{"experts_per_token": 4, "d_expert": 112, "moe_layers": [0, 1, 2, 3, 4, 5, 6, 7], "balance_loss": 0.0141, "init_std_router": 0.00964, "lr": 0.00153, "beta1": 0.95, "seq_len": 512, "steps": 6484}
Below are experts of layer 3 (counted from 0) of a mixture-of-experts language model. Rows are named router (the router's row for the expert), down (a neuron's output weights, with its number) and show model dimensions 448-511. Each number is 128 + 32 x the weight over its row's rms, rounded and kept within 0 to 255. Numbers have three digits each.
Before each expert's rows: "comes before" lists some tokens at least twice as common just after its tokens as in all text. This comes from a sample of Wikipedia text that the model never trained on. Tokens count by the router's weight.

# expert 3
comes before: " the", " a", " his", "′", " their", " this"
router:081139169138105123149180100133147190137191129180165108102127110202083123154103097119136129136153120149118087084141151126169091150150173119106134119119140122150087154176115082121128125185115108
down12:158117111088050161151139058113124174106138100163167093164150157122102091145135157098141143112146102145170069101137123182110121088112117107151154179075185139132133130139091163156150161084143101
down13:127166107151134095108175157133162086064188156130150109124136117104085171051088167093156106159106106165087106135113088105190105142128144156110153090142104133110119157126119147164133180094118159
down14:079145125094121143123088138137131181143131102138120084143130137134103086136106131103144130148087126073124086153170114183125155137151103125153116094131093162145140183116128131105133133140065167
down15:162150128147123152126118133136127109161122100187085107161130105116078160092108121146146116126103159098125140124107161114144101141099157094127114140156114154076086169144168105066118182145150124
down16:162166121159109109089085190082072140112130149163160108148119151201114091145103150157087073070108061081101150143108117102124104118142110151109116186133121145104099107090134134115103123131049208
down17:104095101180155140122138109110109114123133145148151137115107174128168146182180098125165184121106093113131103117168108148138160147092118157136106022121098146109067173149150133148135115097154165
down18:122115144175129138065130170087120198169164128147175186094093151179138174162162120083105121155115070097156189144116123145109131102117040154119116165104170097117110093061103112127124071117149148
down19:140110163158141161184162039107118156203092163156124164130145124145118105142135089142124165111189101083097156108141176127102164110130146109141136092122147125178103112064106118124121158112163101
down20:072128118136137125162091175189164120175136099132112141082097147097140151160197143099120120126157153127090173176135161113056081143115131115184135132126119182114128136134053126173170103153100112
down21:148111105114153135127084145163160096132097141177061136204162112157083097119042163109148089161112093047187144049157102088120141127136082064085131131100144192104125103131158162093140170122085145
down22:134098152135140142102153144083134136083153137147122134152091121214153086168117124086108110133160115130207160131054091147132186052105159121122124185134131143125166067154166170132078121205118126
down23:112102112099173151119081134143098122124141144135121112095173192104142114112118143159070075217110100105120107107111099078173098100174126091152165113096188071114074113059149173159092137139135172
down24:060127116122140168156141124170090131149127134192139153141139107179091091174133159124117139124111156111112179113125060117073144085143092152136138066098100169163102100100105139072179143147129100
down25:104083105146148159128149133094082070153100137174096142092125133127124124149105155052159138145145100163095135105181083137103074144153102117152113086139146147163061082133124088125177161114113104

# expert 14
comes before: ",", " (", "\n", ".\n\n", " was", ";"
router:119150138149092094143179171128133102101150138127113118105134122090165184109130164153127118145137055088135151120138075084124081143129108092146112107122180088141105186245025089128122061137123079
down12:130123129176088120090099145117140118100106145166130137140140105131106117101102143148148067086150144145173108164150031079136136151105111098170138094089162103105199184143136110122141138091150083
down13:110109124162136130169128162144181077132146164204185130128147052135188139128116150145155116080224092178151137129130110096129139146120112149178065091179117144122118126127145154166116130133141174
down14:169067150094122134152104127103193162161136184087164117151121192105092152143130160145084154149130086141140127050034148181142140167101175119081130132102146155100135132110119098114083111157123143
down15:164163170091144135082115157132093174140121080155140156108131195157106157123135071184097108186118120155129099128151146139132155153087131151158122159167130090138097100162129083176109153160130167
down16:095136086144081124140148079108125085177119119138123170136170113102092134115128112130156112096132155121137160144077132094113100136117161150137121094152163142127119169133102134109143147127161128
down17:184084113114098114137129192138148107096126130091155094182061096111214147157139140146102091116140104104151134168166163138116165111141099114134103182152044143128126088099115131096176130121112152
down18:149055077146115094111107109103170087052146096155133178106159141128154109160078137083135109134147144129180124148101144124106132168086192173142089126082147122141153132131112153191070121128145115
down19:135143089092094116092152112140120117160189153159100159118100131148114110160106179070087104145183146086117117123148085114148112057126131148076100102188139099149093108105077167165108077137111165
down20:074165064089122159131160087123155103160172130158130154162115117155133143115161111183139104161124107132228118199141144100107113088117155082144073194162100160164179151104089149154067129145149129
down21:144115060176102099116169174165139072147115078132167153146092138112110182126143103114140144091100162163128101118105138169129066073088192144145095146127147176094183169168124121163148126158050081
down22:124125165070138150109123128127129135191125095084099156137102146194115139133137143132115180152116113122060116138127102129086096104186141120108178142065133169115174044079146149131127098127081137
down23:116098176178178151131121080138077112083099113143105115159119144152112163137073093134106154167137095143112148130124179123085137118124159122174106133172110192090161127108120147126120193138159131
down24:090185154152131141162103147107110131108165107148122074100135154095180124106100132159147117115138105120158144152124135114116163138095155155142158168120143168123122141120109133116078085063121163
down25:095149134116127203152091112102141066135105145164116118160131106095136135111076071123155099083174102123129199139186126142130096185125120127133121106107106122106087133083059138126197163129086099

# expert 6
comes before: ".", " |", ",", "%", ";", " |\n"
router:087114140144117138133131119120140136113115178165145104078120147121050120145102146119091101151168089109156128112131079156158107128154124135128157135154171128112146099165134099104143045139166110
down12:148112136088097127124124088130089091116105135057123183051170173120133138172073080142130229119146087147181126106129147163163148164149121138141101175122105142126150086162135112061098120047123106
down13:149198159102168153158052119126164118135115133157097141094125146125173118160115120118127158130140191186136180131123102162199097108110170127099106121141151070123076166163114192138139150123163156
down14:090091120118133107081141128102066167076108145163158209110131130150158128114133180076157115141115185165139130174081111111098112115178153167152131161111123107148109062159060165104147075140070140
down15:178127140134108052147081192166063175149121153093109132153127131124127107145190127157130167181170154152158099108151107167130130125081182095105105144115200163098116126119107146172084156158111128
down16:108104168036176111174150106108127135105151080117107095129145181130157120129166114118157156148140057114056086141136094074089192129078176056131121125164103107178111100139150136144110114117119153
down17:160200176113172160104084182127133160184136100114206179170100146063147112073144134122135098080172117205085140096160114136132134066107163170089143157222132080171170097156170131195152169089127173
down18:150090161114098105112068167143110048130090134079078125146157059132134141142118087151118123156109128135175151058158141102136133150130142181133173150079139146135171118125118170166112116119149122
down19:159147102116158119165136136098105126138153123115191118126166158076177127101086082123146117148105104142131059129148172167128122125120051107085134096129099130136111114119117149118177151053136141
down20:168052111130141134073166127117151131140109124160128151088151098112125152091172126110135081086069200148102123126155194132095086082139139087140150142147126116098098134140107176084148107158091131
down21:108121148129087068152114109081129157108162108072110150109114101115191149095154086134112135143176145176079114101071100089133135098145147170127107105147071159132105182120103090101128158107143146
down22:138138086112161097117064108176162084156105111159157106158092103179115183126150143106113163139150164082114147075147109159116140065145141118140163099175143074186120124132185120211115130143136151
down23:129138156144184162151106114127080083106136137112160146096091098112089157113093137163032136163094180155172169128121140112130146171054134143103122086136190098113179147107177088164110132161157115
down24:105146103120085127080147156094123098130068142068106154112156042163123161090102154105102102144111117137119192126113139135072130172137163203147174164168108181119165136124152130129122127165103135
down25:105120103111095171096165083155110153095143113157200116107146118113147135136132156106108112093099135154142157153160098182084113135106113159116097155142072174157097117140118098141158141113058199

# expert 0
comes before: "|", " of", "|---|---|---|---|\n", "|---|---|---|---|---|---|\n", "'s", "s"
router:063108168089115093112164118139112078064130120066149102141099114135162161097075183190124065153172149146119129145089154106132141089122134141117124140114224087147172126086083076176096121132137113
down12:179112116192110112104108151141141115177181097172119131092095149124162152152130099092129173081117174163116097070108106157170079084126164148101083144167137139145156117151070159141118177082110155
down13:109118173176086165101128154088113155160144094075163108137160144100104120088181112097178138128135128158177137151120080076081128119125131185160117136162162129163101029158133066110103135109110154
down14:228098127110090124157101093120150083143186107140101121149144059137128072142067135161131123141118139075119213087105148149146095138189102080146165149112189069101125118144073042147158130137113139
down15:116083155139109106127098074126107050119118126160145091186137159126160113091158125100155106116162107165203135090133082127154138167101113116105108104187164105170168143143086131164129120155153111
down16:160114136143091135079115131113144188086101132173161132114099096112102096117117155098167130124092161100118173127194078086103108127140083134119097146158141042109145056132119194089131125140100143
down17:075107086142127183109093096135115086155095110099073143157148108113118079123172121083155076125145177124095113145160119141125150090102120131120144140117193116074090147140126126098119147164112120
down18:150105129109117134112078093122197138093110096096156143153075164083135156217065111127096159230196108182116120093142177144178166148190124179088137120118166148138079124148142087215155087076094129
down19:154086152134079157145101183133132114129104077137107162089120120109112129101129141047121155081079141150150109193127048164112159096135102184148187125178131101112130125173067104148114128138144116
down20:074149153153083082156114101192114052065146116128119120121156117151122113118129111142148117123126071086110125141115092103113155124122108161177134103122155188119097120116128131080050062187168131
down21:201122099144130106131137148125093140102097173142103178072104095146130077041106134076123155110121137111135195162118058168211088126062138120079184122142148113121162069173145110099094126145148133
down22:121173136153058068162110144097168110163165138098136120168119096134075138144159119095091171160110163165145117135192139072109069121091131074117135140120102039150162159073132137140089163137157067
down23:151163069171148155176113144170146181094122168190130113195149043139095118140116102153131165155134139117112150180137168134105177044139168110171136131151126081175121126120074076113142187076100150
down24:089117140111085135064090122156111140152165140093140112089158120115101139101101154101157089150099167097097119122108140119089164115117155169114118136108163119150143125144143122092129113108174172
down25:084167141121199112154103122140064105085087113109182166099138130185130114141031155123133144147101134101083133126163166169094065095116087170119146141108110122084076098121120096137115134135133110

# expert 7
comes before: " ", ":", " \"", " No", " —", " %"
router:132089158191142145103121144124108103100112081135098159136120130141140103118148122140097147108171141138135205167149108188141187148158114089113175110133151086117130141110190117098125074095129121
down0:110145130094113149109146167135084094108151118136156113134162173109143132111128156108130136160065151123164167108084149120136159093152076124080133118138079090177122083170135135193083144165112185
down1:122089075151157188073136091112160113088158125135155155147189130097086122139162140126142135157077104145095140129121078096071137185182114123119105079160150103202102118144122105127155073137158119
down2:117094089129141103173123101129099113153078162139136121121115080185103082141125159139130108071123146135162116135134103106111089086115099088129129109115119074120150102144128167136092137132111114
down3:114132143041080146167047129155140101164200121115181074139142129116093114166116141150112075124112168123152118150149143140157136086125087119101092162164091105074087102156197170087095111072157130
down4:167151131119121173063150132096077160146067045124099150124177163080068129094165100147132187087080118132117133071114157136099136123143073144139212099141148195169106134146113100172121085154127128
down5:149095152114113112140144089183145113133086110189151057107155107126115159122112125147190110093115096158097155107161106141165054171103163127111076112092150132143094183212139098099180184067168103
down6:165148132126175145136140188114128193166106179166120162118101045116132191090118082099095148082164087157172126080127156174151180082122117120086157112125098196162142111134094094155093078128092165
down7:247089123111137094101129135137096114101110124130140169193190193125114055105123143149126143104111115127094105120118144100103132142134111120161141119133058145087111131171078129120131137152153130
down8:149133130160082155130159118122091136094131135140130135165169102167155092119172105167144142095140092149138081157121173109117106130175110156183156095072049139061101150090130144124118163106102141
down9:108114098182177112136102140135079136063141135128158140128113128104145138136084098149156161126103099094108131121104097180110120064155170148118095148137125067106179063134172080077125062096157119
down10:182107163131139092147185191158131144092118121156127150170172152157124109160084063130084142091130186094186135153074134160123143165116137123152191148160135166066099126122106137085238172112113126
down11:093133129102129135147146100102107163140169103127096105142086079112112168120088120126098099122179159150091138123135121100127089133128115100152092117104131159162114123119124095135123110125123081
down12:140104168136167121124074155169127125095085117130100122141121101121173161135111101132120085120140139119087155109155063185133091062103082114133100121146123119160091140160127139115104117087122154
down13:149208133150142120108105139139168103141214140157188048140130082105088058121096141069087139144116121069109088138115089174150156121166187116062108106126158093175141104127099062152104105111167092

# expert 27
comes before: "-", "==", "The", " The", "===", "|"
router:093084123130078142116124102144145195129237091118104174134161160159107120089111154163140192189130147115126176169132100137120130121161109156174077111121099102150118213138102106134160168191145142
down0:085163138122177115148106050107155113139150123120131118143137155078197161129163153188081107154134146145202153143086139119056137183084077113137140124024128084136103165105095142178154056093147160
down1:156151158128107145179085153170161119113119172131102054105098125160141090143115158131118100125095083124095132113129096102132125157122118157133135103058157151169079159169164116088145104102197093
down2:083151115109164107129102152166112173090084148134127126104089162102095151062112095095126130133114183176145136081136149110074108164138088159174126078173199125122087128129110138118172140162086174
down3:133153084122086137163150144149129104167095101177098114111126189095151153141121126173110058139151123166199144150138205141140128120144167116116110165120189214106131127161130102103134255158126101
down4:128121171153117167146159123150171141099116104094095145107123070106101134156102072069107078143109070119147113121184121103043084099148161132132165134075117065169148138148181135138144112067127060
down5:101163110087187057128112135123113153144160137203112152127102126117102125117137106119088161107099154090155092078164131080179122090167135139105134146113114205147112146156166170180091100133135136
down6:128118167083118168085167096183099144127138130168104113099154090160163162114169161141170137021126144092124114151191156090116090101071093115120159131084139106095158175168123188113109225137108107
down7:150108091106099133075160094136196111154122172085074096076115095179100093141136144142154092159112154081132119171096110129149187121090162123125204102132140162196114091123129105085137161136061112
down8:125175135161115122188092122107131052139154107065157119089145171118141144084059131146099120104114000182175109102149162099112134131127143097154125102100101171090158114119135126165103255083115144
down9:069094147163132153159125151122147084153156154168148063195138141119150059100177111130174104139110107085182137152114081138113095127085126169163098149112150111153146161082167110128134000095140124
down10:136156079130192113147125139086146154110126126239148100138086152091109130104153097171148091136145141140112123148118158099157078100093180182121094094144071102099128092131158114179091140113193155
down11:111107127073117122067165118157160098169184119152159149162138164151099128180183091184147141112155198117104135118102088121138150144102158160088128069071191113174139149149072160161101000127116086
down12:108101149162145080108080148157128191142110142125138175098105092104143158178084153149118145136131081085074148155164117187120175136111167131183136085130169099120103124108082125121149102117126101
down13:158115139087159136123139070118161131117180160066161095105131073117184105114122188111118124138157137121080089160156106153102123069163132185135124093128110074169114164108163146145148122142135120

# expert 28
comes before: "0", "7", "5", "8", "6", "4"
router:130131144130093097121192178198107173107112088116012137080151136159125176127136130204122161113176104117077144149099150148063142128156136120143131169171192109108177151134116032108123069104116108
down0:085125149097190156136149135056100131162095150102139076172101114117103127065133072058117116130135100128120158189102068127165107138089074166113134100161077129154118071132127120149134129097127210
down1:093127149096137091108118172157112113146131145137112132114133146133158139096148111171093133112132070135058090147130114123127015148115129100110110076143104123172140153092112134061127158114051080
down2:127178122137210105132155097144125160107106136110167115110135121120149154113095177144154157091152134160144157136137110161118086163154126140134072092107140081169184133123102132123196136073095155
down3:130119103131138075088067071115092139134152109103097178128125087140160104150180111106187138144149150075088145161105118130089174122128131137191132111094081105119101085100126199192111118161106138
down4:117155116111137090143089135101147093155183141107118157114201135121155127056131139120137171121119075218160162123167129143112122063171183189141063102190101116113109126131131108171124153124115167
down5:097130108029105128135054119135096159077097133159112150149087132174156145102087120114125109058096149080076142133135106231108096151072175149138200139069131166157135128095142158142094078114108140
down6:126145135108166160086133089132111134154201158187129164101042157143051136122078083104154154129101023126125146130109149193195096099146137132060109132115043128133113121144130157169144138133131142
down7:131112085106122132130149173113143089109127147108122121164130105165135177072146152099138125157136123124146168124190113155126125087109095140155170109132110159132125093140127155110150101191152116
down8:093135126099099099100084117090103103162109130161097114133146129142119142175141047114107139135152134095130134137107100132133198141175146099095131124081176151142126188163163099106147155079165156
down9:126132137083153174150092076166122149135134184165099162121131105150113123145091106141118150114130072076118134183071137080154156076078180135127148169138182137199094156150099103139159142126205159
down10:133168129139134156099112103112161160155081138120159132105099133071110112105114153135116148165154125126130109141086124163082110111194104126170203108112145093140091111161100146162073111153185109
down11:169155113107091106181099163120162087163177071129139098069110205136044100144133117058088169199114121159111109155076122117139063096155147102029115157087136169125190121114112115082099143205124172
down12:153184134139131144146069141105109121155146184118077145094187080138108125129127091210139167159143138094110121087130168113143132138144122126130152119113077092163137148139122174113110113145127118
down13:138050153138151128091091119146073089124131170155159124087112139120169103106144097172146080127129140135115154112182087107120133101101113101150168078082177137101059103127108200135157107083124117

# expert 13
comes before: " ", " the", " he", " and", " The", " a"
router:120050153186065106099153144145145187111108124139099118161181134143137122100122139189102146090142124141102118114137117134133091126143133101148161129129166114100150103114102084093154105093120132
down0:115069130149142106135133148087093101096070121064101104134101113154087077133144103144147145151144158157145123101139171117154106118105169086134176093144145102081094185158152177160140146089094104
down1:157078130095171200078144141090155141128093114146107178190110179131160038178130106067159130156072130126159132148173107114170144157125131119116122111145087094161110121148128150100106095153129141
down2:158140098116103128109148132136121155125153117127152120083086120139101098129049066157134080122128160108145133119122127120145143173103158082142129118150111121068126117129066137164111117162146099
down3:113148115128124183125081182188106162141109079114075086105126080117120132091143153124101094126133115124171105125136168149128089068182073093144159151162072134093134140126125132078074125168140109
down4:098113108125170122143142100137101154066172168135084077158110132102110186097164135165165136105148172070137143171204061124126145100184153114172118051185151180145131058091116126117094133175171125
down5:116137126108123132200086149161122179140164089120105128048140133099125150114144124112071134155095187111089175176114156101109112162132138108148141150141138126150134142073115091117131197145165129
down6:146092143099161111089112125105152117129151170189120117147130134134178128093127125069203100124170180180097061127144120074116131137122073115167147099061122108168076074101054140151102149099116160
down7:127150114087098113144120124122136101119109147093151182148067110155062080189110133126105108191141133092190113147107106189152128124145117139133165097090097095131114134129127112126100096143134195
down8:146126151137139161060165172060108153095094167138159164104113135125155136097103092126094119096143101147126134152159087141149105114114103114124117184178070097115134151142111130122158139125090122
down9:163103133104109143120094163177163149129096113074135136122113140125177122089122119096073079131099126138140133105159187138078122155166141106134070103174136145111111115164127086192130134105077128
down10:152069104118146113133112123181135091131042133123124156108139132139108062075087158101083091129109162124172186126120139116124190150142115068129074123120126118085109141103211137103105130128093144
down11:098084149091166059173085113243157092130096120167134162127147072165090108110114112123093157127109091129118135206092145074158154113139132064094139123129136068071137136172145172124114164066136133
down12:170125058136112115113158141115118072158151150165161169172193099120069127113077085129116145084123117180156138110107082162193105116144154114101111097088225098153152131118118143159166141073129143
down13:138124134134164133092125057121100098137183123103152147150168090156128145142077109110118142174142140116115173108116152105135125153136155165082099165149136167193100106122076145179158152171161101

# expert 8
comes before: " of", ",", " and", ".", "\n", " in"
router:130111112138089137080164114162132096091082115059104108147141136095092060132106112128116103106144118142121130161146147128119127193161106130140152119177119145090116151158158096149161083180144134
down12:093102126122131111192113122153050205098142147108105141114112071153150135121082100093126162146107112125102155121153119108113098144100115111176135139093112112080108128160147223156096108106126155
down13:150095146155110163162096076118170089094096151145118125170128123196141099169150153144107153164138095135099088115161098161132138118119090137083164160054136137118077165116154127099111137177137153
down14:073138101179126140101133140168122142073085171066129111107126157143172151160124145158144118160088115115143147152157150149148146105142110117149127194155095202112106182149092137105119062126131135
down15:096108098121143133137167150170133107110123105232173126138128089122138101145154152096121149124103117116172066117190129134093164140148103128135130136111212171125127167070175071178079144137130109
down16:090159110144046148115172085129114120135158158159122085157103171134093113156119124133082179092094160152126069136197083131139129171130082136146144119118107166152127143125064084172188121118089147
down17:148131142133122137123055162148124136150145096204126143146145167126149132096169128222106088134123113172132162123134125150063105201134134148140156146155135118111116165138137109114144167074134127
down18:134102166188099131170121143179108143121119090046137124125113151140173166136163143165120149163106121186098177071093102070101137148089087123159099114167120132110155152101133139093051112109113122
down19:185185104111102094083150097112177135138117179176197108186166165098105114120157091144091157096108141121149032156088121121174114124166142123100145110121047131109134143122119113098141099179098110
down20:119125132168094103133140185149074122156090094138143147107122171135153074127086172148113158105114097160151108079148182158126160217113114101146078125115031137069120128144142100134151130196129119
down21:194101119169121101192137102120108111136129110125152090156174143107110178167172133085100154129121099151148140149140143076137120152167140088114111136160113125167071111088116147151144109119198107
down22:104139134136179183119145120063168107069058160113180121101125087165129161130121180136140116137110197084095153138157115165110103133107149126092076147202112086150116114125120131125112066154134176
down23:113188130137109099146125100098186139179137126098105144137120139136105105142165091131157087141130176140165191117074194050127085142151154131156101142104212070151152129154151158153150144174124103
down24:128106159184148163175086161150149107209152174160129104078157119099112148125154088138109152121130111111136091110188144100155167142097027141107107132160125108125164171211129087118079136095136135
down25:110171090107116104138107092153097150134167114169106116153087126114153157117148149092133105148116141091089149119124117106148181083098161124081128121125208140148162179153128124151058077087160112

# expert 5
comes before: ",", " |", " (", "\n", " and", ".\n\n"
router:129127155180082100127176102166109092105102146078113098118144131078103046128103150134129207102117077116123141116100134132143132170133097123114071138139138190152125232152046100081158066129140087
down12:128128025113169203156117099194120133132139119122126146124122110101112093113160201105194122063083165136180085127166086118139042100171121103097124100110121042116086193098135109127110159173118088
down13:134205163117079055104131164149113107155095083159133185115119156160164110083148133143115149169114167187137128112137089190055100190158187141163079122111171077172117121125074149189110168131049120
down14:129155166115112111166195153091176114117173106130126126122132132110109169089136055078129150128153183079114131146106119131132141172137193200121159139130149139215159143125115144114133131181072173
down15:104134149103150094073085115200107137170116134147142147115162106150144103122134156179121102152147137164146105193095062144081121152089115127166136132185111115052046136137146154153104160147124107
down16:125165107113154115139080174106113096164109138122167134085158114162116146147106139095165164147098105134095156104060118111108152159182062159105111132111134123136106112129115127161121063163084053
down17:116124080192116167112101087154123119103111187107170109136123182120120106115131144108210160092131070109154169128146126099170160127172091116135129126138165113121124136087096151147099149174072160
down18:119135090154148160158080079115127083155123158087137080126122063119094164170094114107126078069129067134095095111183121108176179098145060178145102065175166107142086128154179081121161092162103108
down19:168101143147133091150081131100093149134127159147121106136132057144150137042111118138144084162118103137075111147193168119111151166131102111111196133151101110133160128109100145134128037121080167
down20:140111111143157122098112121153158104089123148175162180088219136135067088105105147136147107077083045093113196131118094069121144066070124142173191074132111079112110144117139135158125138111124129
down21:185134103108134141131172141098126144126135128130114132167110121093179132095112124028121155124113165149144167098108131107122108162154090107143157140171110143086130112113128181124137088180114158
down22:134163130121163138165166156150095075112150180152146154123061182107091077168181128125118184113123135095164120097124076130135137105016144124146118151208149151178101117126149196151145156145138095
down23:083074112126109170116114194144117168145162143136069096128098160125125130137100177147093115078133132121118084142195115125145168138154130173143135117107128118168088158140135138168091114113105117
down24:165114160098128140172120093101105110105133147141086167144073127179176135177122184142135107090144121133130157170129168173117094111087132162126071126144115122137130130157118160160152144090117115
down25:161137120103112151135165158126108081153125152165056113114150053142048071147196088120154126074191144087097088157128216077136107068091120083143167167119148159102119172095141157137106069116178096

# expert 17
comes before: "201", "1", "200", "0", "2", "3"
router:104126140151099108137179089137146151073150098124084187075138126139029125150145059151074140149163160139151141104155126148112157127142151132105186126149125162128140159152073092167075101170114124
down0:145125166139128136114089155153097067138102167082130092086115160077146126094116082106116148103174136103063140095150143177124107127138138165121128119118124107141178147112113115138159142087167096
down1:091156103160130143166143113187100036094093096233130190107161110108095114063110103044138173153048088101152194129163108095098123099120152107145070117157191062116096153141127155188077192139086114
down2:114136162153154146153054122102094078140161060123103145114199143144168189127150096134110154119189087071132144180109110162082130104163083137190151124088138196135066120084084081096112146164084142
down3:141150095115110122100133035103156087127121139116105147127130148111138132123102155101208080125090131077142093166149138049077146208103154091127124117183178164050110107110103107198139121146177124
down4:143128082128053180107149126130108122138124116130161117165134160129103098114184121130091088115121159140119132172090140134098121137092131153142063100115114109173130078162133107150085158124132105
down5:134105064121111122102113130170163105127140108134083132093130192109168159119114108171077094084129122131148096111087132169143148159110098071105082061123074162137089108145087100170123159130190146
down6:105197136188111106104078100146097083110131191179151147104126131115139165144159082163101168104152130137095136183156128112100153131144118128166076078136086119131080138152105184126131130136129168
down7:112139147120113099170067107069182092093114147123151089154139137112115131120145131193082114129218053166099095102075109128125099082145134115152108122149126127129136180082164099090142135114157070
down8:150121136117088080114093124104103173155130147181120125176149105137130119159086114134153203171092173121126136078050150160164127154123164156134128146105132121120107150139103211111126121083131146
down9:142074156155082129127140143148149109097123156113152125124093123130129087114146095119141140112102089160152164171144082161110094118113101158151139103080122124078131152104163166139163175176125157
down10:117095133157142150090151111139077106120126145170095138103095101121127178114139171113052159167186060110140083140184139127125119135135088159106119093184131107175170110084136078117105101073104127
down11:106157154074136164122115131096099138105130094128140120116124101109094108178119185114182133128113126131131076140106132152160127084118066110152154142121085147062119175095119170078077125161157188
down12:126144131129115144162095116135122159121131099127124134068086140141148187120167125153185125190140133120115074163120152098095105122130124147172169164114120162131109161115078161111032145100162082
down13:176122122153118178157149096127153095156116064103109064127122107169101101184126159150135088133135144085155141101142144099116113147153131113140141112126145157160159098139161070151143111141100080

# expert 15
comes before: " ", " and", " was", " which", " but", " is"
router:137099214169112080114137158126150117102123128169106190173148078083156159146132171154082147158198049143095038111107095125099131146115144146147148112135114151143150182122088081150187140154114109
down0:114122043078136159100123076101124123115107101053174059107148121143152119088121208138097166121207121147114105180110113159110071135152130092109174150123122106178094115157077107130089186131092188
down1:137149203145092125116118152148114098095128111171123152125166172120078131076127178140155185159132088085140069111108184072156123097137066089096161113158120114118116143147158118147170146115133130
down2:128188150124115184100059064121104095152076098148043094129156080069163147135097135116123120160159119139135106106111117108140082148164081122157162060091125173133073100189152112099121186137168134
down3:096076127088132101121136170124134077196120157172108186149126080112148163149152123086113117130144172139108090128083184086199157147144113064106116128115138092085095131150141123103185171124158146
down4:115167080129100085164132106128171141149039137130191137165116159133133144077079122122094127118160177189143128103106134141135098159122126139162125104112150137151126136174017079148085176117092176
down5:125115166090146107115103092152120112135140163123177206149160157124088085081159143113126122156150130141180095126072100110099125123083148036154103102138132076169142170126138129115131132143124093
down6:189159156134099192138102113093102125088123126115098153078093070141185153138121126071091116118144096108152155154107134161131084099134131113113153111109129136170164105112119182177109055085120159
down7:131144119155119087158150139153131043120130133107153153109087129100092115125106097167166114054094087141098115065131131140206153122140108117142102116136144212132105065149144108144142094151102102
down8:203085113106113153125114141127155111113119123092174095121107124116177162113144121101096150211077150115159107120177143122121127188109165135166138102228186133130188074177139125132130141116151132
down9:081157139142168102131092126086089160119122117138145124092156123066156086126155145056085121151144133202171116102132125120074116115100123128106097113118145078093152149144117108061091128110147156
down10:116089128178075121132139114145146084151103078002088089133098120115116205150130083094111107113198130067146132115124126123098137086138073137121136111165130140113157109078125138181155117116126084
down11:086107101145065174161152116152120136106122115118064079126167183126096181158157161165098099170152151126083114134146138117034089098218134146163115124164090117113133083122141125152134146144072112
down12:144144163171126154153109153158141140124110156130129124113072105122142133094115137143084162130144130150117125116123152141090112147112166135097081086120140090152139104098104164116129082129121140
down13:124133157118141221140095084144138144087161169150131084103152178128038106191092174129172126193164167097112118145175080145140057110150085112118095093089098116125125144128135103140162093157164153

# expert 30
comes before: " the", " a", ":", " an", " by", " well"
router:098130127167138124176113135138138086085149118178157126122109089121160057063076104126150104191130071084136186117111094163171217152112186094139107188131130121135128146135159066177087125106200094
down0:094120071121117156138136136112089174124134121091118147089051088098112174106175117126085132124114103066097163126077093107133088122150186186085133089183106094156153125095123098127143098164093134
down1:099160087073137134157119077132115118135091105130255114154099139121112060180131140159118129145150152139147123141133157145150162171112090106151154129128174120159125114109024116155170054110141125
down2:171114162121084096067160161094196133089032180141162096110169141104077099134120117118150119169139146138158129171158143082143180141141178190103138117146124121162130129138150082142124137113104097
down3:089068149126123127116100122162128098093084129086130136155160135110135100171149156150101100078100161127150129133062091065135137080101195142125130178146107108145141101096140136099075079134139088
down4:171135129082142150163127142107122108121186127117164125167087111116133094155060087109144102088156129116187050124102164103156139140117194127125137113128107115135167134138142114083110138098103157
down5:169133069101129135082123152178192103113118133190135100170159157154131065102167165177133081080122186132138075099138173115139111161124077139138129119180102128145143096128170136125095232060136157
down6:080132110160186128116087136117090115132106118120160147011091112105083171098126213052125126179099096146128104151175175122101188174131113102095121127109144174164080137179105112097112097152077103
down7:089111140140057117200076138128177077115131161179124119099110107183097110119146102098084144139112177145142152168128099075164128048063176092117104204085133129135214151120152105138133173096156139
down8:157091071128118070156104132150124132073074148181146117126155152120148097144094134084152116108156101146137133104155147148109152122198125096190088135119126116114144113105158112137079175166118073
down9:147104096094094102137115138130102133143151135168155163136130125121176099165153099132171145129096126109141067084101133215130126156164164091121120137110117109081175129145125147106138141115110169
down10:096121177122090099101109115142150102060152147137169167121081051140150147123100162156134096143163092125165111146157061039145123128096158190120130188144114081120155133117144103103103190114149118
down11:171092143139117075133184184119110121136146158131127148106126155086102099147203153134105114055102135182127121074138080151179110150144191174091161066132180151152116111157140105128118112121131117
down12:162055136107116147094121114150167085168142156133147151158203086157169065106175104127104133113142130116176166111101107129146100108176166061133141142061121114099108081085121140110162148116096084
down13:123097097134183081158092076133113088156187095169088160114193132152114122112145061120199100132083155090126145115130129157138164140098135082164093093080158094122103162144096138122135155106178166